config.yaml
d_model: 384
activation: "squared_relu"
moe_layers: [0, 1, 2, 3, 4, 5, 6, 7, 8, 9, 10, 11]
shared_expert_gate: true
norm_eps: 1e-06
tie_embeddings: false
optimizer: "muon"
beta1: 0.93
steps: 10547
Below are experts of layer 6 (counted from 0) of a mixture-of-experts language model. Rows are named router (the router's row for the expert), down (a neuron's output weights, with its number) and show model dimensions 144-191. Each number is 200 + 20 x the weight over its row's rms, rounded and kept within 0 to 999.
Before each expert's rows: a language model's description of what the expert responds to. This comes from a sample of Wikipedia text that the model never trained on.

# expert 8
Description: Content nouns and adjectives in place names and descriptions, such as Road, River, Green, Middle School, water, land, higher.
router,220,195,198,186,222,160,206,194,208,195,201,217,215,214,153,197,219,201,196,230,170,198,237,235,179,205,178,179,152,181,195,186,216,208,183,156,203,178,185,206,196,214,216,194,191,204,189,201
down0,165,202,234,205,216,176,212,201,189,169,177,187,205,182,209,226,216,201,200,229,214,216,204,197,192,237,197,206,222,224,181,226,181,236,186,206,220,214,201,199,196,185,203,216,168,178,223,192
down1,221,192,172,206,232,213,224,204,181,183,188,225,215,190,227,190,204,237,200,224,195,182,203,186,179,167,177,196,215,207,185,176,250,215,192,202,204,188,241,237,241,190,223,206,214,210,197,175
down2,198,181,209,202,184,176,201,201,200,221,235,226,231,187,192,202,224,195,193,234,243,198,229,230,184,208,163,199,194,194,163,177,218,192,176,192,179,192,218,234,181,191,231,212,199,195,137,189
down3,222,252,180,212,212,174,218,193,211,209,174,177,215,226,201,207,221,211,234,247,168,221,217,197,233,189,194,206,206,194,179,192,151,218,230,212,171,190,216,216,229,206,203,205,180,212,186,186
down4,201,231,225,179,179,164,191,183,201,197,193,199,186,199,182,209,188,219,211,176,217,210,181,156,203,228,208,222,204,195,191,201,189,148,209,210,182,210,212,158,232,206,212,218,181,224,244,213
down5,165,210,169,204,187,239,194,226,206,202,219,183,174,193,186,213,205,201,222,218,200,193,193,178,191,209,183,224,214,190,212,169,187,194,218,204,221,195,213,183,192,212,176,199,204,181,211,210
down6,213,238,238,214,194,178,178,215,224,227,214,217,176,189,215,211,153,200,149,181,252,197,163,220,202,199,204,200,206,225,191,229,176,202,166,157,227,209,228,166,221,176,181,206,156,216,204,232
down7,209,199,204,202,196,230,173,206,230,156,207,219,212,201,227,219,208,194,200,203,203,197,179,255,237,180,181,202,222,177,293,208,228,164,193,221,235,208,169,203,167,169,186,188,179,166,189,224
down8,217,175,211,220,208,180,188,197,185,219,185,211,195,212,245,199,225,231,219,230,183,217,168,193,228,189,186,242,181,178,197,209,196,190,215,193,185,183,193,220,221,199,179,204,194,197,206,191
down9,231,193,201,199,193,205,162,226,199,210,183,208,223,201,218,198,194,198,197,190,152,190,222,227,194,163,197,236,208,194,208,208,188,212,233,224,234,206,248,198,178,184,206,180,199,241,195,210
down10,219,219,190,166,199,215,220,151,214,177,205,208,186,220,210,158,167,183,157,174,175,180,229,225,184,206,191,206,207,224,199,190,201,194,205,222,171,170,209,219,193,210,190,198,221,245,193,197
down11,181,204,176,182,195,210,195,203,164,182,202,217,182,236,218,232,200,193,206,216,190,135,237,208,194,210,190,228,224,206,203,198,181,198,192,211,229,201,221,209,241,170,210,181,187,221,213,236
down12,174,187,205,202,221,199,213,175,211,205,210,185,185,191,241,224,184,161,188,205,204,190,198,212,194,194,224,227,233,218,209,182,199,190,208,203,219,192,227,170,217,214,208,204,169,204,210,211
down13,195,193,175,201,184,198,224,162,176,231,195,241,189,220,208,202,188,209,208,201,174,203,210,209,206,184,218,221,228,231,231,198,227,177,194,168,228,215,174,185,210,175,175,187,198,176,157,244
down14,210,180,211,185,217,221,199,199,168,211,204,174,190,216,229,189,196,218,190,198,200,191,216,236,179,180,195,202,169,208,212,204,193,202,201,204,212,226,205,191,193,202,189,210,219,201,200,198
down15,192,195,194,173,130,177,202,207,229,217,191,194,186,141,203,180,197,224,176,182,199,190,208,203,223,228,229,218,204,176,170,228,218,220,205,194,200,202,240,197,231,202,188,200,204,177,188,206
down16,211,181,187,204,174,204,211,207,189,167,224,213,210,227,185,216,191,213,184,232,178,223,130,186,183,206,206,197,186,196,212,206,181,192,201,201,204,205,198,196,202,201,257,196,198,199,159,205
down17,227,201,188,202,179,237,206,206,233,214,186,218,182,192,167,173,180,194,228,205,195,211,218,177,186,178,197,196,208,186,179,197,178,214,178,184,205,189,198,214,183,209,184,214,220,202,202,189
down18,197,177,189,183,182,199,235,217,205,170,190,217,182,210,204,235,180,213,229,199,203,205,173,185,217,196,208,179,240,195,181,188,191,216,172,206,213,204,201,187,216,194,192,244,232,215,201,193
down19,208,197,192,214,214,198,214,182,207,188,197,193,203,204,187,199,198,208,193,232,222,193,151,219,185,214,179,179,221,196,203,195,205,242,196,202,218,205,186,213,188,233,195,227,238,218,180,212
down20,204,220,199,208,183,219,199,203,215,190,199,199,195,198,233,170,184,178,172,192,209,192,167,232,237,168,172,220,202,214,230,189,210,214,187,190,194,206,234,220,208,205,216,188,189,204,165,229
down21,181,204,191,173,188,181,147,215,181,171,203,171,226,191,189,230,209,212,190,213,219,176,264,201,221,214,206,205,217,226,212,208,209,209,186,178,181,229,207,217,197,206,156,193,201,182,214,213
down22,211,234,172,196,253,179,202,215,190,214,180,186,170,187,191,206,173,184,192,218,198,223,217,176,230,198,198,150,201,216,200,220,201,206,207,207,205,172,175,192,176,188,186,200,190,169,173,191
down23,230,202,176,204,198,204,174,166,161,228,200,191,174,202,202,203,191,220,198,190,171,206,182,190,184,194,198,206,208,191,239,230,183,194,193,194,205,221,210,221,203,195,203,201,181,196,175,193
down24,219,208,204,221,193,163,176,154,162,186,177,185,216,216,156,168,188,187,175,150,221,203,208,196,200,234,189,201,187,197,178,194,189,200,175,228,192,203,193,211,192,214,192,204,216,184,237,219
down25,205,233,214,162,185,208,194,174,205,186,185,185,221,190,213,212,193,194,211,222,186,192,215,169,204,235,202,187,193,229,187,206,206,205,176,181,162,209,192,177,239,230,219,213,245,174,203,200
down26,194,229,206,221,161,196,181,207,236,223,222,200,233,187,231,187,202,209,211,144,236,208,191,196,194,215,181,183,225,223,185,196,229,206,190,235,201,215,215,207,204,212,191,209,222,210,192,191
down27,226,194,182,193,216,199,171,214,181,170,180,191,198,189,207,212,193,212,180,157,185,210,201,223,205,254,204,201,187,240,215,214,186,199,193,202,196,176,217,209,201,155,177,184,188,212,224,143
down28,156,193,206,209,227,242,197,193,182,216,203,198,167,228,202,224,190,231,180,179,234,195,214,185,181,199,204,229,216,220,218,208,225,147,213,180,180,214,232,189,205,206,180,201,181,177,203,181
down29,218,199,228,204,231,181,208,221,199,247,194,174,192,188,214,198,229,209,230,205,181,199,199,179,194,194,204,222,199,156,179,136,155,202,193,219,173,193,179,186,222,179,209,197,174,188,231,196
down30,205,177,208,179,178,178,189,176,227,210,245,198,206,251,206,201,164,206,193,239,225,217,192,189,215,237,217,204,224,220,179,216,201,182,179,233,219,203,203,191,214,179,206,207,207,219,224,173
down31,174,195,205,234,217,218,181,199,243,168,200,214,201,187,209,160,197,220,188,211,207,215,213,199,206,231,196,175,197,203,208,219,207,165,191,230,160,219,178,197,181,206,152,134,180,209,188,179
down32,211,193,232,198,182,192,210,154,178,196,188,169,171,194,226,177,245,216,199,202,202,215,252,227,167,239,200,198,212,213,210,239,207,177,220,251,206,185,206,193,171,209,189,193,242,189,221,137
down33,209,202,171,221,194,210,176,169,185,211,248,206,217,206,199,206,178,211,205,187,214,209,215,175,215,212,176,220,222,206,189,217,192,195,192,215,227,207,210,206,193,213,209,195,217,211,213,183
down34,194,232,161,192,228,197,186,210,207,168,225,168,192,188,246,211,214,187,173,188,198,213,180,218,178,211,149,178,183,188,182,242,208,203,193,213,169,197,207,164,214,192,212,193,191,179,167,210
down35,217,228,168,207,206,230,182,199,188,193,208,224,197,179,189,213,239,214,194,201,233,195,194,243,201,187,185,171,209,206,167,217,185,204,217,163,222,194,192,201,195,207,198,170,205,180,226,225
down36,194,215,186,191,179,186,201,207,202,209,180,194,194,223,222,212,210,199,165,164,231,220,202,163,250,227,196,170,207,201,185,204,206,172,243,208,216,189,197,187,185,185,215,161,197,181,215,224
down37,215,215,233,207,218,189,205,187,217,226,181,233,184,210,203,219,160,195,172,174,171,231,205,214,203,168,223,208,183,199,197,215,202,158,222,171,219,210,189,180,193,190,222,181,166,174,176,197
down38,182,214,217,188,196,217,226,204,203,204,177,209,183,195,191,200,196,168,177,178,196,186,197,224,200,189,206,197,200,200,184,203,165,190,212,216,212,195,231,201,149,178,192,176,215,160,209,182
down39,161,197,216,144,188,234,182,207,223,164,182,216,213,222,164,196,226,198,231,219,186,193,191,215,187,193,207,190,212,244,184,184,216,176,226,186,200,190,233,239,224,199,207,196,235,211,241,189
down40,192,224,186,194,238,210,196,195,186,183,172,228,187,186,224,216,231,215,217,214,183,168,197,225,176,185,188,198,214,203,188,215,238,211,166,216,188,200,175,210,205,223,189,205,234,208,174,211
down41,174,232,196,204,196,207,175,193,221,211,200,173,188,208,226,203,177,195,245,210,206,153,193,220,212,194,241,181,171,221,217,187,215,231,187,216,209,196,225,206,215,241,187,202,193,203,215,187
down42,207,241,205,198,208,184,222,217,195,220,207,220,230,197,187,194,198,176,215,197,176,215,207,190,161,205,200,234,219,187,209,205,207,213,214,216,211,195,194,227,209,234,189,249,209,193,212,180
down43,172,172,195,188,167,202,204,169,213,184,170,206,228,164,199,154,198,193,179,217,226,173,220,194,207,189,181,187,199,195,206,213,188,215,195,190,236,214,188,185,217,224,205,211,180,208,206,200
down44,198,195,185,205,169,213,237,199,168,177,191,207,192,218,194,181,207,217,211,201,236,260,185,198,179,179,208,188,249,160,193,189,178,190,205,222,213,177,187,158,213,239,187,185,207,216,222,224
down45,190,154,182,190,188,215,165,205,220,199,185,172,197,205,233,189,201,188,231,200,252,217,200,235,204,208,214,239,210,209,200,193,211,193,207,208,186,179,193,237,196,176,171,217,206,200,212,227
down46,218,184,193,215,219,176,207,182,199,247,205,252,223,169,218,131,177,194,221,193,187,201,167,213,209,214,226,177,184,207,212,224,236,193,233,221,204,197,225,225,196,197,199,173,196,235,183,205
down47,211,191,192,202,201,200,171,184,170,174,165,184,155,205,233,213,175,224,182,204,201,215,169,191,175,204,203,193,225,215,198,171,179,203,196,200,215,210,233,226,228,220,204,181,175,176,226,216
down48,211,150,195,180,219,211,220,212,164,162,221,216,225,231,241,180,202,171,196,192,167,182,185,205,139,209,195,223,177,204,213,169,204,202,221,229,195,212,170,194,221,243,205,200,210,166,187,214
down49,171,221,199,160,217,167,236,188,192,235,204,213,230,189,184,216,196,207,202,203,196,181,223,168,207,200,198,186,232,208,187,182,196,199,177,201,215,144,178,220,168,182,202,192,227,228,209,201
down50,176,189,232,157,232,204,190,180,185,227,178,204,202,177,192,204,202,224,186,184,228,174,189,174,182,223,216,218,162,162,202,204,206,199,145,220,234,213,238,210,198,214,219,182,208,195,197,179
down51,195,198,217,205,177,210,194,207,198,227,162,176,180,193,170,225,204,197,197,187,180,186,221,196,217,240,181,207,208,234,210,196,177,208,207,200,191,207,178,196,200,198,185,190,230,233,187,220
down52,225,236,200,238,199,156,190,221,175,164,216,189,195,197,193,184,202,203,214,215,214,189,179,193,199,200,164,184,224,207,163,173,217,208,151,180,161,182,181,191,186,197,214,246,213,166,211,198
down53,170,179,190,229,224,192,179,202,181,185,178,217,197,248,203,231,225,199,205,216,225,162,193,221,173,199,218,178,218,214,210,200,202,203,199,197,215,214,234,226,192,184,200,193,205,229,183,176
down54,178,197,207,211,197,208,196,229,189,200,226,217,172,180,186,209,203,146,203,201,214,210,224,134,233,215,215,168,216,182,190,153,205,237,210,185,166,198,182,198,186,213,221,199,214,211,203,211
down55,186,157,206,203,199,175,182,237,174,193,175,201,199,232,186,200,189,175,227,197,191,202,212,210,202,204,231,194,208,185,203,197,179,212,220,205,189,203,217,234,238,203,192,227,222,186,211,187
down56,191,224,190,194,209,189,167,219,185,216,218,181,188,215,186,225,174,182,231,171,215,184,223,167,218,203,226,219,188,217,202,209,166,195,170,233,227,201,186,206,201,195,210,181,202,214,207,206
down57,200,171,197,180,191,199,176,215,170,202,197,211,170,235,194,212,202,236,219,195,232,185,204,196,170,192,221,237,174,202,183,190,178,199,211,184,190,218,215,201,201,213,197,205,221,233,234,206
down58,159,202,194,203,191,207,220,180,171,245,200,196,187,206,197,229,185,176,216,220,215,195,226,166,222,202,228,174,206,194,207,211,206,215,203,189,189,241,184,188,175,207,192,191,183,183,189,141
down59,178,203,222,206,186,242,188,199,188,204,214,203,208,192,158,157,213,209,193,209,200,237,174,196,210,203,211,225,184,223,214,200,204,214,224,198,201,180,196,167,210,224,173,188,189,199,191,203
down60,193,191,197,197,194,198,174,232,229,206,202,154,201,194,214,180,210,230,190,219,191,204,230,197,188,233,192,190,176,225,189,197,179,199,203,196,214,182,223,185,205,226,200,217,219,198,217,233
down61,220,206,181,221,195,178,218,221,206,159,226,188,191,169,204,187,190,180,195,181,180,219,169,200,220,197,180,204,212,205,206,196,221,202,203,232,183,230,215,189,219,193,211,238,173,210,226,186
down62,199,213,171,185,176,172,219,184,165,198,197,223,219,205,218,217,166,152,203,203,228,177,180,170,187,209,172,176,198,181,209,200,200,204,223,198,215,216,170,214,213,170,189,218,234,189,223,223
down63,179,188,197,166,190,212,213,168,178,221,182,183,193,201,225,183,215,203,218,205,185,217,183,203,193,196,178,187,183,194,226,203,153,210,212,156,204,206,192,208,203,163,239,200,208,177,193,220